Below are experts of layer 2 (counted from 0) of a mixture-of-experts language model. Rows are named router (the router's row for the expert) and show model dimensions 480-575. Each number is 128 + 24 x the weight over its row's rms, rounded and kept within 0 to 255. Numbers have three digits each.
After each expert's rows: a language model's description of what the expert responds to. This comes from a sample of Wikipedia text that the model never trained on.

# expert 26
router:161090160114100135113140091149094163087085121130131131109112117133131124126156167162100148168174133152082126124141110149136178125104153144155119111131124111160073099105108141095116140132152117107144082162129147127122116156107133158116150182154101128097088106121154118133143139130110091162
Biography nouns for a person's role or family tie, such as son, daughter, footballer, politician, captain, bishop, plus sentence-ending periods.

# expert 25
router:124174105156113164101137155134128132139095129145086175114121134130148162154141144120167138136198121148190113156098155119144158135106179143136131119132126148112133115141140146151133110125109140167131137130157114131081135149132148168138112137112126124158096139137141123173123163136114119134
Surnames and surname pieces following given names in cast lists, credits and rosters, such as Jones, Singh, Hodges, Newman, Kauffman.

# expert 57
router:130123099132074108138126105092116106142115105113100143123151155152130081068121108167141107125103129163165140123124103111125138095105138098074092135091113144148139149136095104115159189152149118124112126143154134116120111150150110096150162154089164117108096093092133170125105120162125141112
Unit symbols and digit fragments in numeric data, such as %, ft, km, ′, and middle pieces of long numbers.

# expert 40
router:099120120095138108137103151121101131157093109087144135118081117147122153120112134162123136097073103127136120133136126126136126117121134144147118139135190170176117112143164144113116100140150094119149140116126135134092086099127159132138133141114160163124109135149117163127154146121107144107
Adjectives and nouns on social or health topics (human, social, poor, growth, women), plus empty pipe cells in vote-total table rows.

# expert 54
router:118129140150158114129119113128112100154097160142117101135144145169153132098103135128089065098086108108078140133083129143115158107148150119080078133117160122081118156138129154121141137148133120147140098140145129115154125123093147124134133112135107166131110165139151109099087105108167075178
Nouns counting time or people, and violence words after numbers or articles, e.g. four years, months, killed, troops, militants, attack.

# expert 4
router:082127115141098162116106150110112124141164112111121095107164138095156107123065091125109085108081134172109113082141154149139118106091155118147149144146123163112159111109170119163088159101099148146088103099140149113163102135117169139141134103127113104138169123094143103106092157090163080098
Pieces of coordinate strings such as °, ′, ″, N/W and decimal digits, plus numbers in climate or data tables, e.g. 33°49′, 85.1097.

# expert 36
router:126122111113121136121120137131079117122101115145106155115153138145116107119139108154162112119147174147129119133126107142088098104140122121117127126163159122130164135083147136155144141116170175116108143125147114125116148145090156129131143081117111097149141088132156115093129146139162147156
Word-piece fragments inside ordinary words (m-ull-ioned, bal-ust-ered) and abstract nouns after articles, e.g. interest, evidence, impact, test, property.

# expert 59
router:123126134136076136170114105121127151109132074123151113142149141081132108114142121156131096173164118157127121091068162108142127126149121109135107142141071114093123122133114136145147187103080149112138125136115118137142102161115117177112128155143115123107176161162139090142169128169097123149
Commas after surnames in references and before country names, semicolons in lists, and colons in infobox fields such as Born.

# expert 30
router:082128117139170133152095091127129110139103166109102103122116109091123146157137103138132090092107139157138118151128091125124119137144125099128097108086147145134136138106103111094155132136095111144149121115110123113091141136173137120147137104100128153084114117160117112136095118113135133143
Prepositions such as in, on, of, at, from, during, after, under, introducing places, times or groups, e.g. Academy in Zadar, southeast of.

# expert 34
router:122112105103097170095149131151107098119145093120112129120149167124115131093097153147125174155086112112142121111124153121097138163147139123143105115129098142142170088173099115168148078113133118145152120094111088102141142124132157186134149097117146134098153102063112160105130145148146164091
Pipe cells, line breaks and header words in tables and infoboxes, such as Date, Title, Candidate, Team, FW, ISBN, medal rows.

# expert 48
router:091135136142111147114124095099100156142158108126134128112117134154168148140099114151109099175122127097161080150096115160153091109152134123123122155120160139100110147116125098133127158154147135143143135153135098107121084154124138158162131146125103122114138146131135168112150128107124111118
Line breaks, pipes, digits, colons and decimal points inside result and score tables, plus "had", million, %, points in sports and election stats.

# expert 46
router:151144074147161145133125124118125148106117135172103126131109126133115094154111153106163123162184141093173169119096133135112110121110126122095122153091123127130120153143165117172118113103107138122121155123114128110166109128125132150083137087095125128136147141139167106097167107114120123132
Word pieces within Indian, Japanese and other Asian names, especially film credits, e.g. Samudrala, Jayashree, Singh, Bh-, kana byte pieces.

# expert 44
router:130160128163138105116118151180118095086074109108139171137093126105119102122134140114157125116123101103108159096137172135122164146119092135112126109092102152145121088122136072118125166149143109085158094104098165147108140085116156146131154153126138154165089113151149089150181146116110096123
Punctuation and words inside legal citations, bibliographies and award titles, such as Vict. c., Regulations, Best, ISBN, Volume.

# expert 17
router:096110134119151091107105149134138160127151153143152151145118132125132154167112092122103084134123154096093104118086165150114174148101132149114139092113110148111114103153173121115126132128136150119116117099162146149106142139165145178155177151145120129168153167104106178151139123146104152141
Words in section headings and infobox fields, plus line breaks and list dashes after headings, such as History, Results, See also.

# expert 10
router:169122120148099125142113117110148122115154144164099142103095122109155121103127135089172166126170113138137143126126102080120144132188138138119120099135119135108124145129146151177145102130115134129122171084158106169117143135109126143130084135124161113121148119130135115122138165141155129137
Word pieces inside non-English names and words, mostly French, Spanish, Slavic or Hebrew, such as découverte, Révolution, Pochti Bliznetsy, Artzit.

# expert 51
router:134139151106128183095102115141124095155095175165090129138156168153129132096118101132148116095144125113144154133100131081140165137141149116092153135157153154081115097120138188111122095089135150151158118123145113158169162154113173139119135122129111183070097134068152152130079141139096117123
Last word of an institution or place name, such as Street, School, College, Air Force Base, California, Regiment.

# expert 56
router:136117185131135101159107155120171161099165142154171100105124093086147149153118134110099163155138130129162092121142164119141157152134104108085128148126131110125143134155105114132143189113144119101139100115151148105194160164160118143125141161117121159125118135133134121175124101144108102160
Commas and pipes within sports results and event tables, as in April 21, 2012, San Antonio, Texas, and organization words like Racing, Records.

# expert 5
router:150155093081143095095101157101137148117154149144130103122080163120126151158167102103135169100160115176118150140128138071084085167116078099164137111127149152132110118135150132165121116096173144101131168117119151097104149112127130120109124112114088116153148099112142141094169127093127138144
Hyphens inside compounds and ISBNs, opening quotation marks, and particles after verbs, such as editor-in-chief, price-fixing, "falls, take it up.

# expert 50
router:144125134142103080095116165129087123100141122182107131145156131137113125090160132161172087146147100138126092094120153095136147149078080158107104110119166151158162127110082135106122151125144163143117120117160147127119168161176107162131151138130096100161117179103178099131109099092089098118
Line breaks ending infobox fields or starting sections in structured lists (Country: France, Place of birth), plus possessives his, her.

# expert 1
router:103128087132155105111133106149140109121093150106138155119121086157099106121150100163116115125120138155155173115139169097133153126160116092132129136132097135125113146113123153161124127141103111115101115106158116131123147154139107133095098116118108154090154139114120104138108133079091130137
Line breaks, sentence-final periods, closing quotes and website dots, mostly in album and singles pages, as in alabama3.co.uk or "Limbo Dance".

# expert 62
router:110125121123134170105148098126117110101106141167132136138136115106127119138111115138111094151104129110114128101122148115138151097100075097112094100129130134103111107121109115139137157148153148173114145106158092129138097147154116146159125079128086129110111122119093132102132105110149104174
Abbreviations and pipes in sports stat tables: race codes DAR, SUZ, positions DF, MF, nation codes GER, ENG, party labels Republican.

# expert 7
router:170112124116121087093102128131134120121094137132106138105140161111123136125106157124182148168136113137135136107124109135114112153133160125092116126096111115093119120114110147115138117130115123149103164125130117134147142146149071126096097121094117092134094123125125108125132136089101144114
Opening parentheses before native-script glosses, plus "named"/"called" and name-initial capitals, as in Niutouya (牛头), Wang Mian (王勔), a woman named.

# expert 37
router:129155119087139154114139145167135116155110123130135128097111128155124094174127164097099140154138157142150166158125108148168112163116138152124125126071083157113087094127150112154119134153108131149160164126130127110103134100113152141127185135160104131126141135116121111115117158118185117153
Pipe separators and three-letter nation codes in sports tables, e.g. after car numbers or positions: | 88 |, MF | SCO, ENG, BRA.

# expert 24
router:143093138118155115116154134127093112101154160091183129137121124074155128172129132138102159104093121146086170164110130121166148118097107157135137155135145153161110130141087132149111183175152101110126067118141101142113094136133193120139160111155104135066119140064145159119143123145150155160
"a"/"an" after "is" in opening definitions, e.g. is a moth, is a Canadian film critic; also "born", opening parentheses, nationality words in biography leads.

# expert 2
router:166128142135124104095150111085145136164123091080131094160133120121087089140115142150083154093151152140106111111085108096122151135135123133129114152126134141131144107088085134100127188159120144151094128125093160137163132122129164127154168116142152085175128106166153145174132134146158129099
Head nouns, superlatives and ordinals right after the or a possessive, such as the most, the end, the highest, the main.

# expert 63
router:129105131158175119182148107136145165083149121097116145124141128141086132166109147173125150135147149140096089097088128094108141124111101148082093100131110149135164106093084114159131153105160133161168112134152141104137120169140091086113133114109126101132148143163108111158125121134144158104
Ordinal suffixes and rank words like 29th, fourth, one of, plus its, the and possessive 's after is or was.

# expert 6
router:159104139094106151113172111120128093135136121109159115139105101122107103140123149122136150158148085164132136149101095150122157152106122133106129119122126086133080096142140168152106149154108169136104145112118113141099110126180106166103173125109137138110112103128115134131129100112114106107
List hyphens, en-dash ranges and score dashes, pipes, plus/minus signs and position codes (DF, MF, FW) in football career lists and stat tables.

# expert 15
router:126122110105139120151160081131139133117084120154149117124141145147100132153100176119139140094121173138153122107120122158081091111109102127098124126092107121136138137090159117159152095094089144155169148166151113158096145101119124141125131135132163157094162115117140134159141086169120120122
Prepositions right after a verb or noun, introducing an agent or object, such as owned by, awarded for, presented with.

# expert 20
router:138166129140140140157154109165119070125147087111131103154167088135131111160107132111121127150087168122159135090099140117126165082129190105139145153161143152141139143146164153095147158135134099108153154151158095103131135146115098135145134148089083114078136104154120136159156101138144108126
Commas closing introductory phrases (In his youth, Since 1995,) and sentence-initial subjects such as The, There, However, While, he.

# expert 35
router:175140134118139111089076141118128108116177123145126151125102134153120137106137143138141146102167172112142173183171113139124121103102112109137150152138139101142118123103167122087110108150137154138125165132153177073094157133151127136130139093114150146143113156131139101133161143098124120129
First word pieces of proper names and place names, often after the or of, such as Los, San, Al-, U.S., Lecompton.

# expert 27
router:126133114126152130146163107116145147123163080163154154128154117156141124099136093150126131137149124128146100098136124154085103154141133141077132178157169166160148080168137146154144138121102122147154139153117114134108111131139101090151166164085122174177133073101146125089116128110151142105
Thousands-separator commas inside large numbers in tables and text, as in 6,623,796, plus the article a before a noun.

# expert 58
router:102135146140145130115153167165132122119114140111109084111104121146104136134125151123156134115112100096135114095169106101144087104118103148085148079110096141137109137130121087171123156104148108160118135147123089085123164140142152098158137149112098150134146143099157124124128110142109096098
Colons following field labels in infobox lists and tables, e.g. Full name:, Fleet size:, Patriarch:, plus dashes, arrows and time colons.

# expert 31
router:136123089125130106105088097082151135129116169105148152089117130120096107161120146174105126129105145087150099118097130129111098136151159083118118177082161116093138114103112141089146117120097158128110130126113110095111094118165131138112151103100164145128163091110101165149109161110178148089
Census and statistics words and numbers like %, population, age, households, were, of, as in "61.6% were born" or "in 97 households".

# expert 39
router:110138109149074143140126125138102126117124120152140144169136146140146128129151076161157099151094155103123111119136176135112143075094156112118144135137117150122107160165150105155143122095119145076087089188178118087104110178117150104112093104099113134109085142165080133133144139120138150148
Four-digit years, especially as the second year of a span or after a month, as in 2004–2007, August 2015.

# expert 0
router:156103125155151139093171092176150172101122090160162094107143122106143128163159143106140079091110125129133158111157108154114107099114142132144137117087164088094113113097146151121150092118134119118152156184162139143127175140110155086152083142158107101150122118132106124120103111114108159143
Forms of be (was, is, were, been) and inclusion words (including, like, such as), plus surnames and first names beginning a sentence or citation, e.g. Stanley, Dixon.

# expert 23
router:145162100123125154091152119141146138107098123153161127167128169113141127090147142146137133124140157143122148144163111126067138134082149102128131140145127150083114153161126111120141091117138150079158158179118096155114154115108142168123149089105144151146147141139129091171083154127123121115
Capital-letter pieces inside acronyms and proper names, plus list-item dashes, such as LOI, DFL, TDS, Qumran, Game Informer.

# expert 9
router:179125117148157156122098127108114146123120099136132166113111089153099142160110139134159152136175165155130185147127099148124142136126095114150118121133126109124087111105130112131116120098085112120111153120121134144111145117134138136153150124128127108144163133132133116097166124127105149174
First word of a multiword proper name, such as San, Los, Fort, St, North, or first names like John, Tony.

# expert 29
router:106161139097158126052107114157129146124097107146148152115092170151096120143153146145185112124084127097130148092123142151139092129111161130129135111161137158081098134136151141091172080185108125116127135119108129172128130119142117091168120113122129103137128118104154124088175117126125173069
LaTeX math tokens like backslashes, braces, frac and partial, plus digits inside formulas and line or route numbers.

# expert 49
router:154117128126167127108099145126095153118155132079113162137142135141117086161147127083093137136152114127102133128117129137184102142131109094154151104126117142132147127127137124156096107153146076119092140125131155105164128126097108142134100121131110165127163138144144139095161108111138135137
Opening quotation marks before song or article titles and the == heading markers beginning wiki sections, as in – "No Miro or ==Preparation.

# expert 12
router:084120135122133103147140119111135122165136158114104104123145163159139112148104087162135126120159167133089110162168117101139123076112118143127138115101156149104160124121117141158146107153159133134101116122151134089168155136135169138104109127114137133125139125104089165134133114111092107138
Line breaks ending paragraphs, plus month names and day or century numbers in dates, e.g. on 2 November, late 16th century, mid, summer.

# expert 28
router:128163147150164130149117086099147107111107125130141085099128108125148153118138160096119134123126087132091094132086114178138129127173111139117146098119126108150169123131134143116113099170102083113140161113139127112143108094119144177147132096137160119148131097177133140095152109135126148132
Clause-linking conjunctions, overwhelmingly "and", also or, but, however, then, while, though, often after a comma or date.

# expert 8
router:126170111173123153125106116115121117110145163127106107132145150091130106138150101077124124105100170143100149149131095140110118110129153122124143120072107114144145109108121089126153114069138143118171112163162126140098100122149174119095158129121111180150152076116165145148137089120115151136
The infinitive marker to after a verb or noun phrase, plus modals would, can, may, will, often before be or have.

# expert 18
router:114110176152155160140164147127136137180127137134141097181177098119133149117114150160085123142077136131122106091159125164150138120102143132117119091136147088094117095119108117133098119140168106144125124133102095136153111160176103135130106122105090127140082121155113125162088149137132111139
The word "the" after prepositions like of, in, at, for, e.g. played for the Oakland Athletics, after the war; also place names and years.

# expert 53
router:120165140159143143158143118124128129137153107152113108125101154106091110131071116133130132143116146117127109127106146140100144157123108083169107139149082092130139131120123147135118134116141089134122084078117103161140162163138112142097136165129139158148127114122144112124156109140098139117
Pipe separators between table cells in results, roles and discography tables, plus line breaks and dashes in bulleted lists.

# expert 14
router:109119123103160179069146127155111124127130137156119135125112148093157127112094131145156145123139145100149194134122108094161148128102108138088126117105157082118091131128155137095118109143103134136116136152159173114143141108104171108046163148158161107114108183135143116120138127112131113120
Nouns naming governments, councils, committees, armies, parties and agencies, often in proper names like European Union, War Office, Iraqi Governing Council.

# expert 32
router:087160127102195135181090140109145140127085162108149092128134149118090091104104143106117127128112168158113145114148133140103110163102094134121118118113113134175113122086131149082105149137155088117147105107153144160153168146100133120096119118134144148108116101140103135108162164123098124127
Sentence-final periods and closing quotes, pipe separators in wiki tables, and founding or release verbs like founded, joined, launched.

# expert 41
router:111070122131111139137109081174143100190128109112146101100126124145098169116158122148136099163111165142113125151137117134108130145111136169109115110124127142157146094116128161153116115145125149140145154119156149103110126126105141141157083135104106142140138128123122112148120138137087158118
Mostly "of" after a noun, as in town of, Hall of Fame, of all time, plus title equals signs and sentence-initial The.

# expert 42
router:175100122139131085142109167113126126111141148083103081159157123145128131108139095108093119178102118161155111130106115102110105150159102113123144094160107098124079107174112130162090098104121174127088143149120172150118173079095114166145115108101129167101135121130114106156143198132148097151
Pipes and dashes after dates in schedules and timelines (September 18 |, 30 May –), and name words like New, National, Country, Township.

# expert 52
router:137105161157161158147131132111134114142098120097167097171144089121154158165127167159144107175141147124141121078121141166117100106145109132100165101079124128132109145102138157087074150106134099110137143139159148095153150160086132093085143184138122101125145116115125112130149080139116135111
Commas and sentence-ending periods after a noun phrase or clause, including ")," and '",', plus "such" and "their".

# expert 19
router:146097138139111143120162145099143127110111147174138142136139113141113137119097109102120092135095085143134115118099111116089158091150146084120112104096125133130140182137136124148104131172103099134132101102113137120132156135115136169153099121119134077102125121127132139143111139134120112117
Line breaks after section headings, goal-scorer lines with minutes, and score lists, as in Pedrinho 54', ===Juniors===, semicolons between scores.

# expert 22
router:135136139068117109109106125149103112136120106131099104136148113154122119161135148127093115094120096108119114098127133136127140123116138110118113129134141144092147119132126154162075098100141134143147145140160124086112154129143149139097085095126078109090107147140148141145094119110151107144
Compass words and sports-report tokens like north, south, won, goal, touchdown, home, plus "the" and round numbers in match summaries.

# expert 47
router:077114137103105155093123149115152158134122168076120144078092104170128092140127131145103090127094148143124129084166112115139077151101108103101142113109137152131114148168086101099170109166126090156113110056102157145130098114119147158125142148140154104138104152115154167123125172137139127119
Closing == and === marks after section headings, table separator rows, and biology taxon endings like -idae and -ensis.

# expert 11
router:106116095128129094144086128135077102173119146122133107166125121118113144137096113142147153069064123112107115115090148162122108126128130152135138160159129123142117131126127092146122117120159111129096110100132120093134090127113099109166166100103135131146120143117108104163118097130170132134
Articles and quantifier words opening a noun phrase in running prose, such as a, this, each, every, several, many, another.

# expert 33
router:148138170160176130144115144152140103089121101101157079133101130139103094098151160113131132138143077133138109108143122117109158137151151127110094136110137124138164098164105145121144141144146093150152152104133109139131085103107119164163135133135124123151158156160126081148153116078100087160
Coordinating tokens joining listed items or paired names, such as and, &, or, /, and semicolons in credit lists.

# expert 3
router:090123114098167125141171130115164137156147110116102131124110107144089144076129121155160096112091142102104162145096083177146106106152129155092105126134157137148166180082124171132096115122124121151121109149122121114129099088117127112147138131171102113163118124153114116163127139118134146085
Words opening a clause after a noun or comma, such as that, which, who, where, when; also sentence-final periods and sports-table cells.

# expert 55
router:140134126152109159122124131143101129141097155115112062118113134139125135106133142119133127116104157134106107116135124109101137153110117115111107083103150135106107153099152088091133129099159117097117136101125128125170117135125137141103118163176142175135124127097136128110137081147150123149
Closing parentheses, brackets and quotes ending asides or dates, such as (about half), (2009–2014), [7–10], plus 's and born.

# expert 21
router:127151143147142167119152125119167106093129125152147122153174117109102100109118101082133141145114101164131119151153150143128125099114131112142108110162112116139151088093111126125101146105131088132138130088132161126120122125104137111149169122109115187160137104153105120128095122118142083160
Pipe separators and small numbers inside standings and statistics tables, such as win–loss rows for NBA, NFL and NHL teams.

# expert 16
router:115101079108105157156137105099121156125175100142123111097144165109128134093097092100127111105073137108118121127084149172136068115149109106149114110120135138131147193091149111102140129079115123117131154150108104141130146120141139080125133109083137110139125092158108147102180089148132156121
Main verbs and auxiliaries after subjects or relative words, plus the word "as", e.g. has, became, can, provides, "as a reference".

# expert 60
router:159123137102162177088140124148117123118155110138087124122161133130122104124149159132150123120143144115139116168128110151132089107095119104104173116126148127094122144130125163138168094157124111168103139110095118088126155088092120167128147103122159130171131091173139119133116123107149141104
Word pieces inside Latin genus and species names in species lists and taxonomy boxes, e.g. Myio-zetetes, -idae, -inae, -ensis, Roth-ia.

# expert 13
router:138146130096139162134100136110088168128124109144118110114134114127103095120070111141115159110122079116133095137126155139094100094120132083128159110132157207165154112084131111108151141143169127146130107103134127119162126113117124095127166137125137163122089089095103149107131149117156077141
Everyday concrete nouns like land, tax, water, food, pepper, beans, window, plus column pipes in climate and statistics tables.

# expert 61
router:161141126139128166133150144089110148123125118163095115106110163135098090133130105106123070141130098132109120078144121158162177096154164141109129148099128145146085107128135156098095169138148097133103126079147164134160117140131116134124128143123099159109104082179108158106118105101115122113
One- and two-digit numbers in tables and match reports, especially goal minutes and scores like 67', 86', W 122–96.

# expert 45
router:130120091150139147159161111121106177156107094088137104115146087127115172114102138113159117122125143128133130111147126112146090140104164118134081096144104123125111125123181139160110070112122110166097146151124141135102116088117150108108129136121134129137100155142122135107116127083150118144
Object and subject pronouns and verbs after to or auxiliaries in narrative prose, such as tells him, finds it, going.

# expert 38
router:125160100137125124114158110179111129134104151123138117107134095154144113159122099107155134105143146123132109110125128134109153148137132108150072105136115181130132102106141157121108144108120158095127102134121139167135125140103103085097088152142081165128156158142124101171164157117132138186
Words about films, albums, songs, bands and performances in entertainment articles, such as film, album, rock, stage, vocals.

# expert 43
router:111135170117140143112137122147148091125125123137101141136107108158131133117137110123130139094165124117129105113132167086136188126089159131141094109145187169128131145116161116095138145145169129138091101159127121130124155135122163090153112120138111169140114158123140127121183114115148156163
Nouns naming works, events or titles after "the", such as film, season, song, album, Olympics, Storm, and title word endings.